Weights of a small mixture-of-experts language model, trained from scratch on English Wikipedia.
Size: width 160, vocabulary 16384, 32.5M parameters.
Experts: 128 experts in each of 14 layers, 8 picks a token, a sigmoid router.
Training: a variant of SOAP for the experts, 4673 steps.
Below are experts of layer 8 (counted from 0) of a mixture-of-experts language model. Rows are named router (the router's row for the expert) and show model dimensions 0-159. Each number is 128 + 32 x the weight over its row's rms, rounded and kept within 0 to 255. Numbers have three digits each.
After each expert's rows: "gets" lists some tokens that make up at least twice as much of what it gets as of all text. This comes from a sample of Wikipedia text that the model never trained on. Tokens count by the router's weight.

# expert 9
router:177137084231091152186126178036100162142095149087143125098120162157113113132079142133136153163158152083117138148188115162150147157123073180175140173101162116096131157129093128191177089099136111168109113138164067122117170165173124173114094173109160111117110164133143128155167070137148175101131111142133154105149186093154098138101143172096102150105156081108188091189126154100112095131087119134117070105105109132115098139134121146118125117184129113093134136121131125091064068091130128
gets: "ing", "ed", " of", " with", "ate", "able"

# expert 105
router:066174129168124139190107103136098109130155160145120095103153123144103077105114145116158158123129168112110136165093153139040101115148130182149140046158176069123112109109131113137119119132124064101092125104148111125117154148127114152054111119115114055138061081107122106113138118112146159102154121106146125144169149058137112089064181132058145190132149148092146093190135108107166107190063129115120111141106096147141143130121115140075070161109096092147094154136137159114101018129132116
gets: "1", "2", "3", "5", "6", "4"

# expert 103
router:134165127160183113148134109051144154135093115099133168112116163070098068152114161100106097160171156110099109121113172147097149138159120145117096126159144176111157190041090114111124117126110107162089111118189100101147143070198115161107080145125166075163130156089094157131151105171138098130159130145134135111110151090109180123132188156118090121204101134110141144151193172090137112189098116186153126151114114050165047134158135128108119156147136166128163125115097117123173113153149199
gets: " |\n", "\n", ".\n\n", ")\n", "|", "\n\n"

# expert 124
router:076168128114083090139091145095150129138153144150146163101135201079145129146082117093110150087154131117136141087092117055118082116255127155113146113173095177172137159100135142117164087101091119170110144142098067095122136125132099125082117155173092126170143118139106173127156115143164187159148099119137162145118148148098166083112150162121140140133128111117203128160147198129151133174081117121149033122121139099125099144126180138114083180152126055150169140147112109133123132155099178
gets: " was", " is", " to", " were", " had", " are"

# expert 75
router:079092078164148161159099120181152148043119128102171112124098109085109095127094157132119160146138160141126068112143134129075121166208103164128142112133100109173146135112128098136149096135088106166111152191136064062108163116135071113116095139150100135081063116074126132133167084172127111105167085184114112090163130142145115079137177093162165121135110111040152142106127139131129114104111164130192161131097161155122134187113182121165058146128129147167177156103165164103111076130161132
gets: "1", "2", " as", " name", "0", "3"

# expert 115
router:087138130119121147129121091098137141136186089121120085106151096065090116146109137086109082084124164115117132150100087138067177171135130148206149106145129106125137153091096084185096058149091142105106128187155102076080078157153135152110107115190134148152038148109126191086149116169109138143167127160125186147076143100112136081116155111142114140145081110121162105148160222097177111120096137122129098097131124110173151106136145166108102133133171154084101123151041134135128118080189122
gets: " (", " \"", " that", "'s", " his", " as"

# expert 19
router:057097140195156123156076067110173091164145100148187087081128081099134183136106135068171124128143131129094129153125128158068155124181130174128133100112100109084144130098072088115095115186161114142095113154181097150121161111133125117118062100187121153123127178091146165152152091139160115121196085161144144128127159097097163115074118105162127117122097168105158120124137156051171162149100115120192088127101140065141064141120131090151085104136136118159116086154153137139076152066133129
gets: " |", " ", " |\n", "\n", ";", " ("

# expert 36
router:068105097135086117212085116094129134108138098098113181150148141120118089136030115066150074150122095067123149102119099038097097131196106139165151130129202183161114164128170138141133146139089087162113109124117123068117129125160088131118106132160172139113135145118109194128161102137133156139140128121139173134137195138156143149111135165112124150164120154064190094154157171115173160121107135156088104141114138128071107110103163125071081111117110113162196121117066125092112114111121182
gets: " was", " is", " to", "==", " also", " a"

# expert 47
router:111114114145120111154129117081143132139197124089155127111097118118098123120052167168146114171147105098124136071120129136111142166146119142142092065151162114126099143118155063141118089117075071077162090187101128040127059133134157103145118108157163107104104115105083133099178059109135143128120108140145198147129121139152115156073144112129113172125143111113148145161173172136162146121086127123153067195074111118061143155169123159153071175183158145080164138128072130140178072113132183
gets: " the", " a", " The", " an", " his", "The"

# expert 87
router:085107120122135143161054100140118158147183152114130149099141142082105094068072149088131144176116138113134107141107169143027142158141128160107144112177147143150100159115106063149116102132142076188082138124150126129116168145145139144095113146124111029094075118140127136091181078091163132137173116119156144072130204098141083086088149152106114127133064146127190113162138137097188099186035105143142124092128099103116141115154121113098110112127118102129126138088167078107139077173152136
gets: "0", "1", "2", "3", "4", "6"

# expert 76
router:088144098184125090181096151136110165121189120089158149102082165115129134085058094136117146141136114067067146153112078147109093149229103192161163104090126180129150131104149066164099120166160084128105141138121122115169107139163095110150090090142114084129163142163150145116154105181118106146170093170160189091151140114129123109060165116164139129135078136139137075081124138133119135168076136165204106143113121088116117182099110086089094149120192113129105078133089128085150124099130135
gets: " of", " in", " to", " for", ",", " and"

# expert 82
router:058111118217125149227090073114105139139164063110203127143150124124118090071115120085181114130107117101123119106129082118098108122176113133156147080121131106116102148116160101108089117166127075159120124107123120076168127063117134150167084102142097162122118158069098157071146103122105124113149089179170153096148175121155145157071145087095090113111067164116154082145143119165146117160113164171179084156099143109090123139128127051131077122167160110107143163141075147103135123094103118
gets: " in", " In", " of", " for", "In", " The"

# expert 24
router:093104147130121166141135097114120101135122062104120122095143090107088108064097152121135092086144173106071087182117107087068171154116088189214102130150135161147143164060130115189134125155093110085112079122174138072091122173131104121135073089165147106119071149149131212059141106116120139143152113178159157169132145085112133056115112157137137146107106117100149106181126155075161132129081123108134092109089135085154058113100166119116101093122160137153116116120112132121157135099180184
gets: " ", " (", "–", " \"", "/", " =\n\n"

# expert 121
router:118142078188137140157114107143159121137165106147133108033143118121066113094107139097126148174113124113136118115094141136049134203153100215161108108155129160151132158138099084099135174149136061199056124141121116133114156099161100140089139126153109094135167138129127132126174035117138149115190124144141164134134164093118125155139138189147106113132091125096113134164226140096161132155090129149206060112118134072079118139125154071126106114171117124095159116112104153112154093130117101
gets: " |\n", " ", " |", "0", "1", "2"

# expert 14
router:123106069177092109127102116045149156114137121158162139114111114139157154140115109099125125123126145071075142131181148094084133142133141171147159053190101161126155145082131132106118114150102066118149125101119128061098138077134101171100059124140096121095079162099123130105172119151130165140208124172167145087118131024115102165087142127133173184153110105125129090106152101156136134136135152121132127140051128080126123171140129140119080133179143138187173098142155149057142079164145186
gets: " |", "|", ";", "-", ":", " /"

# expert 60
router:124172065143150085170081119117134145121191175076141112122182123127061114105058146123186065154177153094099098111128077153116165161129131199125111080152120102105121126120093142124129104121098098071160096093109110045171165125154091187176065083145159098123121152145142112094147137184175120120119107141129183105127146130139138114108137111178086161133079131141116107162118124092166124127055089149151118145107104138088122109170149173150154165199103115132152115113133123128182055101149136
gets: " the", " in", " of", " from", " on", " The"

# expert 10
router:122098128137159116139090117106131109174132074098192127121118120092144093138122141059141106111149180096059098135102113161097152145139116152161118082121120161093116166084131108167103100149099101122125116134182106125089195118153087143167053110104149114113108165107102175130168112169117147106156060126171181148097144058176124120093173094138155196162100141091155128118164156108217129193109114145141125105105135050167123156114146130096049121151164163115170129121092144138114129162181188
gets: " |", "\n", " (", ",", ";", " |\n"

# expert 15
router:149115101122153150155017121112068128140130105064131121014120113140138079160120125128178129081172176085071098176158140085122085138140099140115182121128117070169154124065127123148113146098065112116138136153144052116152146121204103213132093126110146117163136121098128172120141091135122184123131106124139153107165135103097099135103145141124085174129133080119128112129133143185166107143096128165136098099094082141120134117146130114115118188155154100086118161113172148074191126123162150
gets: ",", " of", " for", " by", " that", " from"

# expert 51
router:048112047127142101138129173060185121105157117107134117062130110083157129091036147150156110145099099117116152180143072092086156137160098139131107101161116156142154121061126149144089090062064103126122103162126104111181107127186120156081096115187166107142114148096145143104142107152157116057161131139130186175119128128121063110111108102123105126135102136098164114149167170112122126117107147175136134144100099118131106138170118105162155205159145122142129141061075141131183069106147123
gets: " the", " a", " that", " this", " first", " which"

# expert 80
router:136111128136118113183061096115131127121175084130112157064145082141061086079117165102146125116169178110135071148133118065140119128132115172118091108142111131200088136089152077100175106156117120187136111131140141100106105102143078119161134133177186103172125184075134184150146103075107119159161102146123175167111147125158147126112156112091093148160075117122128114180179169090166130165109141160094101150097076075093145156183158132115040118166149125135119131095141076110160138119086179
gets: " The", " He", " In", "The", " P", "In"

# expert 122
router:131172134132110070155091112102124128094156145084109117087164104104111134080142163086079110136163169117079112155116108110117129129146129155193101115108079140157165161082142121147141082149057121080078129133210100086072177091164097169148076171156131142124110173123135194118133075148139110066152126106158151114051132083139139119112111132130119171162126149051097145165148159092206123140110155162173127129108119052143140137104131134141104173132110163101117188138151132121097096066179121
gets: "\n", ".\n\n", ".", " (", " \"", "\n\n"

# expert 67
router:084118135134073142124121114105125163119099117067115124107110098086117126084064168152130137088103196105086081193078102120084122181089094157184125134160081178125145169076116116118148135111080123133092084146134135104103164126129096180106073108183129120121072138081122172126141102085112144173153120099128175154138127102167112061068136157109139163138165118076168134190109152091177080160041108155091118130109118130095077117152131155146133145171092095146138131090179126106184132087145130
gets: " ", "201", "200", "202", "199", " ("

# expert 110
router:106159066161113077150114156060111137146155121120138162103099179127037114086076093097145061183123128128096120106108131126070162121157074172168184117112162138139110136137119079164085112134099073138098092142136129129115156096186104139140113173114174083078071116082120134093146099148169147109123133188203133095112208114151118145078118127124150157133170081123126048120122142129122099115082114117131128155126109143101109132163104039096158126163151136113124168161072123139126103160155140
gets: "%", "0", "th", ".", "ing", " States"

# expert 17
router:094111089145115107130104105119168126151188110040187096114121138108116136112050150108162113160105146083130126119156123106109153174127129179123141109148129092169127124146171116149110058110059070137123132137103116073165143086168124154189087106141181099096099135152147119062121101181136151107163121144143201175157149145155084100110114103119129150151147124102120086146130130120176122151072144137144086165119107095071100146171144171125145189169117133091189175090116149094174086131108217
gets: " the", " The", "The", " a", " United", " first"

# expert 57
router:134151086124096135170135137096148160071110181112174106141102176125113119137095075126108115157140123096115154189078126077113151129135058143201123082121149109149152120104149111159114138141119101139102113117135081092152083066098068116112115105132176075140115165108106176143194087143106145145200099126111128097154207081154133122129142167177150168150048106067132144128173130101100153173128098143168120145131090059105112128135155126146077122130160104098124128074145143074156061146149194
gets: "-", "|", "\n", "==", "\n\n", ":"

# expert 101
router:153116063098151178137039083135175170041085132098129145119109158116142131144125087082175077105125156129041107120129137130138108151135116158143081055175117176181149153108112151179144136168104110123135105126136067100148133116113093173114055098137121134129117147168126145164153087134096123105193113161115210104160181100083099142112140118127144163127080055145150155118111152106160121145116142109127107151112120120142108181103141125146084167183099101085148161090092116123151088110191127
gets: "|", ":", "-", " by", " |", " of"

# expert 99
router:133168076139163072133092158092152129100104098121134129097135135139074084133154105170102093110174128069113120145107094110122113143181117160133132111156105129160109107028119114163137059120082101153107117167113093110119084111204098185089106106146113150186118179099108107159148113084176136090140136127138190144095155098117124151102156153122132173206073090060124087111153135111224135087113160080107128147146076113093124111170134145057131101143156121094147142136170111116127079097130144
gets: ".", ".\n\n", ",", " that", "==", "==\n"

# expert 72
router:090159096146147113145079094148135131119133058104156140096096158144158122133115094097098096082096178105066086135178130139098124131147122174124144080112061136116121160102133117201135064129106105146143128184171116122146154106165103167163047110130138138138131177133082124133154106139063134119175040168189157109121138145094139150098184097136129203109077143131124076117163129148155131147112088111129100140104131103151130196146159062072099183145165098095158092151083095103101081124130112
gets: " |", "|", " and", ",", ":", "-"

# expert 46
router:135157124166091105144060133096124139116160111090106111133128162062141127132063098104155132099201113063120135112084158117076100164197136131130184137147172162194100186138185145081132117158113131162118126125118117143119123089127111111132063170146146096181137111154063168133152103168116222168141134102135218124159168123120129084110130168129142144153168140112148113101120136124158146160099140114170069097118143097079147132094151150124109197165121064184134162126081101155122097104161126
gets: " to", " was", " is", " for", " were", " his"

# expert 62
router:162118088137126100191051152112132175116096112123160146120100137047102150143143121090126082118133160110136101200150140077090124145141026144158133105172119105147118107131107052158130094125130087128143127178130138103179170108179121118074099133118173072110116125182141113166144126156177141096133109187113152115090144107173072100121118119081130123147148145112159120067131136099174083148093166124163036135062134125137062195128192143113133100130139066135140146108141130137121112136139124
gets: "an", "en", "a", "i", "o", "on"

# expert 95
router:087170098110175095168137103139131174069143119135164132080126153084113136152127084150104166127106150101058145108136139131128099154123067150193190121098143123192142186074107077137226075130120123133117112163188110090075115072116109140134097082137122090159063113137134207110128107126109158154216140182148178119141167167136102092109102119132142174136130080112130150104153133152162122182084136122145133114121108101137110135154147101141113183179069126078156138125117175143118121146146144
gets: "-", "|", " ", "–", ".\n\n", "="

# expert 38
router:090088071140166122163128137092082127114164131097100158138070118109107086089046108126175163137134133068083182099109155140107126157137088166176103092115204121172144208118144082119100108078127094129113079153131125129111135099141133110169111126206161133109136109126079154184153105080084139117151107126106189155126149126166094126078122075118128188122113104117150085104197163097188115151125148162145094111071078113107089198111112107113102118143117092124136122072141123147146087112169116
gets: " a", " the", " an", " his", " of", " her"

# expert 85
router:069137100156144141143145098109124164103107133128145100119130118069094078118079153136145115067113136093093104161093134173093131182130058170164207168087107124110133097043120090099130160145098114141058078146154131137128151113120136116142084133169151126123083159081084161084142070121150167071176106123184196079141135110100068120070120172136126125150159127094114099145162133065164136139072134120149074095096119088112079108130127080094145130152135055137172124128130113103154151112124152
gets: " ", ".", "–", " $", " −", " +"

# expert 102
router:127122119162108088179048154152103108098106137088131143033111093135087159134123124112165151069174154138085121160162139064085092149136095150106161116119144067125174138099074153103076104066089115133114110159146112123109166134215080191105103109129142123126098115137113192127143109151103182131132075127130133128125151088111107139114180125133131155112128095108155111144136140088175071152064080126122145145122082139145150121176132108101090196138176169096188113112171173101167140122178162
gets: ",", ")", " and", "\"", "),", ";"

# expert 65
router:140097056176108125175073081092095132126136101091141143098103194127123119133071070157137081089127156062092098170123085143127124155219098182151150110122109108141150119089174094163118165100108106091127145132111116038144134140147071180130112127155127145143130124140108111145151071131132097138133107123135175107064145102132147093125097169139086139139138073095151126165112127139128104135098122161122078093107105154064133141143121109146059148213079087088118090103157153094168086098157171
gets: " of", " to", " for", " in", " with", " by"

# expert 68
router:111142115147149105183113153149169114092114137142098094091157172142105127076118093141114164145120128079089154169124123155077133139181111192187110089139155129092138086123114156128066111108168100123066133094163132136157163143157116125095115110133126098165140091155117137097174091143102135083221072182151142105163166010138180113111190145132174139115080134108192098124149133097205113096072156156145117121108130075165136176119166146126138170145174145141133084152145149140114121133155166
gets: ")", "\"", "4", "2", "5", "6"

# expert 78
router:076118109119068070133112124094173100072166154101136159103147114108136170115102159102116126080106148054160129117109126080087095120244107145131161123141109153184101139101154120121133107091113084143136155147121102093125124146157128152073130142169148083162121126155103192133142046126170159171146116140146203189104139147111141106117167141119111173158107074111204114140150146134159116107060118170147102107138099142164143112154178185101118156134175143141158077148073108108076114173122155
gets: " and", " to", " was", " is", " he", " it"

# expert 0
router:123105110122143101150129106106118126079123147133132136055110166094134113159099045123067133122123132107052136122102133082119099145149060132162175113109117133209151148113093063113183099122083131142119049168111069091096102047147085132133123094109148087115116110150142213124133109170077153171189121171109168105127198119132061153082109101145148148132098073106125155153099149133157128170097144106117103134117106103136143125152172107144093141157126065102175138142112166104136128154164166
gets: "-", ",", "|", ":", " was", " of"

# expert 55
router:143118095151147153155088135076113153153167112090160147131153124027136070077096142117165079113084154102078096100150076138074106137184148141142193126123150094124116131123139148134158061142088116141129071099157090088098085060171069167166076099106104113119139136066058180105140099116130115101173097121089131136137209111100153136103111132055096110115119147120184121139144148113166113149102133185160064119118107140131175114105120099134151144155143073114107130121106091091136106122173146
gets: " in", " to", " for", " on", " with", " at"

# expert 20
router:100156082179100163193130125091140168135132159105165148086100124097118144140092125109130107155143136108131157162128173100098120142165107214183167119141147142111171154070156106088086104164096102157113149105125143066078122099134115147100117074151138110098071165101120174098180091101098129143165135159145125101135160045100100169099164167110144155207052078090120135146110147076100116150084132143194110154103116075079117115148166172127114145157131134109101112084139110085163102155146193
gets: " |", " ", "==", "|", "\n", " |\n"

# expert 33
router:134138112155162142180076100137129127139145145112123137095115099115091068088056148120182151146104132131119125155102173125044144146137121181107119107185141108124127155117114103152119096147141077172066189134133137109123149103146106141103110149131101075124089122147100114130176111110162148136141111129172152106153170094148064100110180177079148120159092107137177100155135111093160078203029103164124125075115137144121150119142124097107116139108061085134127152066162116090142009154129106
gets: "1", "2", "0", "3", "4", "5"

# expert 73
router:086125120105085100123136118112183128131118098044119174131084105133106126120073146136117070111132212093059073144103124089081059131161130168161184075111091176103145126132124101150143101070079093208116153166164146153142128101165123156102083125143137114103089115082080157115166069142128141137162115117139212164113161113147166120103127138080123167141128116110183115099139102095113091183068083127126116197108097095110101122157150141117132135145178103138129122105134139119154069093117101
gets: " and", "201", "200", "202", "199", ","

# expert 91
router:131077112114112142140061105119098161154151055127096163065104126155107073100162138108111141121181157101111080153130131119133119155163123160104118116133127160148105173065115084142140098114116087128127123152118127160096090065125059122174115140213143096136123157116140102130168110117142112135148080168178193140170134088101109121052170147123144168142066094092130079150163169079193074146091146173095063126118086085118151171173133114106124127172113114152169188104141087085108137116153125
gets: ".", " B", " M", " C", " K", " G"

# expert 3
router:099182097209080080187106102114104158145106141108109136088085094182069115163090105191111132136131098122082121135091133119060151154214092206146104073122142094106123156105103126124112155106141083118071138074203106089142146118116127153151089129111120091095126122165077132067181116100104130128163088130147130099169135124113098158099162133143077147115110085126136107126131147112132108143093116090160129174093121133170084113133132147110111137179140123132134110132103143108147000123145154
gets: ")", " |", "%", "0", "2", " |\n"

# expert 37
router:119142116193173166144105107145145143166170081157148140060118089122093102095094177078175145108111145101145125150109165159061143173155074215126150131125111098189111111115080084108138139157159075173065151149146136151106149107149147137150115120151107069120122121105112111114163090118155153098182087174157143129141164124121099132113151175114097118130109153127163126133205105100201128123075164148171088103089131099089117156114152054131108124172102100134160099140147158031166129161119154
gets: " ", "0", " |", "1", "2", " |\n"

# expert 116
router:120118077212193119143016119113117132170180095140157152132165127143130118144085149107144083109140174091111116119154123104120105171132115179133156138147078140159095142098105129162177106155120082169133077116139094100155171057137116154163044106127134129131079147091155183130149107106110086084160071165138142096135158111131129166106131122073119147119063103145119101114153131158154109111098115131124092105114077069096165112136125090109127110154162053128154167151103134094157062106184176
gets: " |", " at", ",", "|", " of", "-"

# expert 32
router:100131095159084108161139178101180151041084180105129124140123153105091134126088077137115150147163109117084135154101147126077140118140051142225109090114175144167146155126128096146123148129099100161044118088159091079154110083125097105142121106149151091126129162116105135143172120107128139156224091147108172072137220089154144124105132189138143153136075104071160134128165143077148122136121072144189123138114106077124133109147181128139138142131156122127139120104097146109137077147152169
gets: "-", "\n", ".\n\n", "\n\n", " |\n", ")\n\n"

# expert 52
router:080108100115123108144091133079142137150122069065127146112129170094135069130114147103148076106190145033092125097148103133131130160174126137132138105163139193125127180094146110122105092152068125123131111158149099130107141110150082158124087124094139075138086128139062191123175120162127159092137026142130215102136160092156147149107215110142152164180104143117169118162163196147177135163102139158131111094111136083134126153123157124077077123154144146094135169108130126135121137156177151
gets: ",", " |", " (", " was", ".", " in"

# expert 74
router:070141096146067130144127117100113121126151123079155128100054139163082087137059120102158105130121117044083101124150112111133098144160129167190183112127090155098154116134112067207127095116061099153120159142104155088144151049187094154151122139122123128109126129155076168142142085113099118137139111129132192135099184143147134151145137162112081181124103107114152085111154126115134097163091111140108063140142110163172082143170129078067087116129105113100116105103158169041104105111110093
gets: " and", " of", " the", " or", ",", " with"

# expert 48
router:145151107113102099137102133095125125138162097093146147136066112127101121108147104140119077095167134089107136136095120143059122159166114143128171143116107113145110145080099077143096049104093099086107091184153131123092079156179081192119111158169128094140049131154080137149145116196158176117119095157136171121119121105145114142107177092110159165158089085073176099146137191064206104102103142089142054133135126086145108121151136148091143157140150144083143212113127131108108135146198131
gets: ".", "'s", ")", ".\n\n", "\"", " ("

# expert 120
router:091076096179113097128082109059096113123146075136173135092146103086140135169119107079170155104157145064094143108140146113076137176150115154118142084167105148113109135088105101092121123165111079126134109132122106137069180097146109172132061122126100140124086161092106135145165093125147152086184084209145161113100181034140120152067157115157168151146100149126110104132173111119124125171109144133120068124099148071105112155155137162148073131188155148151197071137150138114109086141153162
gets: " |", ";", " |\n", " /", "\n", " –"

# expert 50
router:080136119110104133135130107121137210145140115114128188126110110110067110076095135156120130116108169116016074122126126113107087153133086154184202103095092167170126143097106140154119149129141113172058090151158093172103114090136100117111057147188116108095079120079137094144156096118113170097160122134152199128098134100150106134137129142141155142138146116135190135123167144156169111170055151124142100199084090044116075109153132089096140138176130131146124111142158112098172106114106117
gets: "201", " ", ".", "200", "–", "202"

# expert 93
router:110195115088147137160093134128116167078130106114198130112155104132150186118117085143151122152157112080092066181130098127090146149204063131219120128107182150101156139086133108147084165149126103141115116136199079154121162085199057173059106200181102130149118118087141141100149078127148134122147137134150135115190202144103088082096111082104163167132088114086138108132122142115149072128134127154180135141100135122110136134131112141095121144137152119141172120140158113149091136134091169
gets: "s", "ers", "es", "ations", "ors", "ions"

# expert 43
router:136103102133128128162113093100114124104166088110101110053113123143121077102144142105111160117218150109140086176104123139129118154159118153129150075177166099108116179075101147108160059123097068111077114193095130142097133075098076129153089132195154139103085185124117173081177131111133136182178087126187167131132116110129177111052192162099115163152072158128146117144135156111195041142073140145122108123129115111124152137170151119119121148168100110121117142070130100119119151130148125
gets: " B", " T", " D", " K", " G", " M"

# expert 54
router:096172071177196140155097147090092176146204129071131109130164148093088068032098114143144116102155176097122131071102076109099137147152130150114182112125128127128130171126106185104148109112121086110131049107175100056160181101142080157138055094141154054149152122155088123113143121146191156133132091133132179100168147129147169108101144118138146144128072148120145136146115151107176131179097147168168137119135090114147107127127155150159114137153174110121157114148093100130126068118173130
gets: " in", " on", " from", " at", " In", " to"

# expert 94
router:123090055153109144125082094105121158072132118123136114136098146148134152183083039113190128116138136122055130159130144109085128175130128173139120049157094158134162157089135126116127111174093081112134157117112091075093177150133108162145039123149122122091108149119126136145162102122146119118192154206161111079118144071110092145074119160120170214119063109136149120108132108128148141178126119149093096118076125065120149160175138134120123129171147112140189109164145126090133087143185122
gets: " |", ":", "|", ";", "-", " /"

# expert 112
router:114122098143113058137091137095141130105087136096106150061155120124063091077121095161116148156162153082097119107122135156089091142126121140150130094191159086113139178142089095123106118115111059174029113105098106128100169144165096164081120105120175073123125121143106109082152140108130162097219075137120135171096172074130162079079138126092159146151126101117121128111122098127205127139068154152113118136095101116088132128108108175082099094111111097094104130116155159112071042108133113
gets: "0", "6", "7", "8", "4", "5"

# expert 111
router:079171121187153133145110081139132168146097120102168137147117095096082115096117149107135134080108142089130121148125159162108140232154064163158161125151124183156105167085081144123163158154144103136099146185132142133129160137138139138156057102116077097122102160074108140081145061143105187079203104177153136163166146132130078084105182140144101117123157157117148093131177097118165120197066127117149109125077107077108060118088127089111160146159130142109138101153146138074106135109106168
gets: " ", "–", ".", " +", "202", "200"

# expert 64
router:076142091123092101221100100123121147170157171157117142088151122152069063102089123113162125142116167124112157156098167139063135128146079161163122023168168081124116091115108121177106099134131116173101081125162102063117143134145109138099104137140133086157077112100105098101149105097144132140140103095108156124172162111102063115098142149098128198137111130091112117152137109098143108195086116139108088151119059124089165155139155120066082159114105107157114112112123137128183033120129103
gets: "4", "5", "0", "3", "6", "8"

# expert 125
router:106121111167143132149115107144149120138149137133154107083105124110101134163120123100153137125153190102060131135154079140077079160142117160129110052084109121125089139108138111103125109163124119154118167175098089121121185110149089178147028107128124153096115152154131148134158098121160129146162067197144184152114180095095145124073098140144171223119057142098123147116168134107193115166116133139132043121128147081138143166174171124127093137140149141088186063152087094141095094093163102
gets: " |", ":", ";", ",", " –", "\n"

# expert 2
router:084091105114128135153106110088106106120165082100126120056163137145144091125105108169120137125180130126116088172111121147108123142164142149122118020150136119143142142099142121124186092113102111117080128137123106135087106094124086135168101094167167112116113183084106203079160100127095134165207098136199148132146138074164117145054155156094128141160102161126120063151134191102175054204086136114120104139105138144138128107137191116116128183163110120071142133067152138092124158147166110
gets: " S", " F", " B", " T", " C", " M"

# expert 42
router:082148086148157149144141131045106154169117105084144154107115164118105058129076097166165127162116115114132161100130176099131146151143120135151108098172174125164117185096148075105115090111111120124121083164117127088116110096182142110147145144140172104120129109102059197148146097122106141070149089142166174111144158110152098125070200103176112182133135101103157099167170173126143104165095109140103094111098116100143064179163118077130087184195077124149158091078125106117086115132196139
gets: " a", " an", " his", " the", " two", " their"

# expert 77
router:103141115154130107141145104134129175145109111137113122104085134067087103101073159153127151045095129082113092168086132141157128236103064166159157174105105161133117141019128074120128163152126124122095071128145163086143166115130125158144078112135134102120096142124079162047142066112115157086173097166145150130137109095110094074083134142129139164152165150062126103136125120081152144132093152142122082104096116113100120121110139076077156121178112096129179110130159096091149177125132168
gets: " ", "–", "200", "201", "199", "202"

# expert 58
router:094117103119111089158091145125106115104123111047148149049107100143126087137108138120108111053165198112083111135169132048097072141162094133111191112107125075102161144119094112137082131077064098177155155167170142127143141103217110178136109105125147096107134109152108236151146114141102180124134063164123159130104157128130126147130145139112121166124112101092130097105137104130150102157094077183120099159140088122142135140125178117106142153095173172104166084144157171069119129102126113
gets: ",", " and", ";", "),", " or", " but"

# expert 13
router:059165075128131064136115151110088162078186160105127086128164196122092112112049064066174095153130132110126127152143085117122117164135079181142162107116088134138123129113146117184133127153032090143081116163083132068160180107175086171156047115154183136144150155149153103133153135139083135123169127137122161100153149155151138100121161117141141132173108087134096084114146112104137098178068122133154123069111096163114103108141106123139107133113114101157143097078128154092159077140177135
gets: " the", " of", " in", ":", " South", " United"

# expert 5
router:125143127190166093139137135106118150052144093094111141125148146112076126116138127140115081095215144099111108143067134127130134122181097156117142114134084145159149144020134130200103074131105110133071079151146086106086103077205111173133098121130092142171113193109141087143158116104158109099151110123176170113095167091132166123105142153102076186185118138034122119151124134077207126102130154154163136131139096097121108118167156148118128122150159111112168148104158142117147077109125134
gets: ".", ".\n\n", "\n", "\n\n", "==", "==\n"

# expert 30
router:109101083134121126145118133075145151050169115139105118132141098097120141096102071112177126173135149136089097132133098127049137132150110172145140083140111097138116179086090126070134160153092108119088121133129142146126142125150119110176055136171120079125114165098163126135151087141132129115162113188144182171177170139119154123075083068157152144125080121118122099100182143080171167173116178167175084138078121074112055169104125114139127143128102089123189127090189112124168052093096102
gets: " |", " October", " November", " January", " September", " May"

# expert 106
router:106096102146109104153122091106096138104160101089133128043180131097142136058138151123136098115118118129116094153095089131113149166177098152100147036185084133091111120115065103137165126147104105153075059147103124115116149098129102110150102171163161154149125196147066164144148103083089173156203099147163140163142112111139131072029168103102106127116085135160115109121160142139179071150112119123142129089067135103126136133170179072143091147159099117131096121083114094157110146112092114
gets: " S", " K", " P", " N", " T", " M"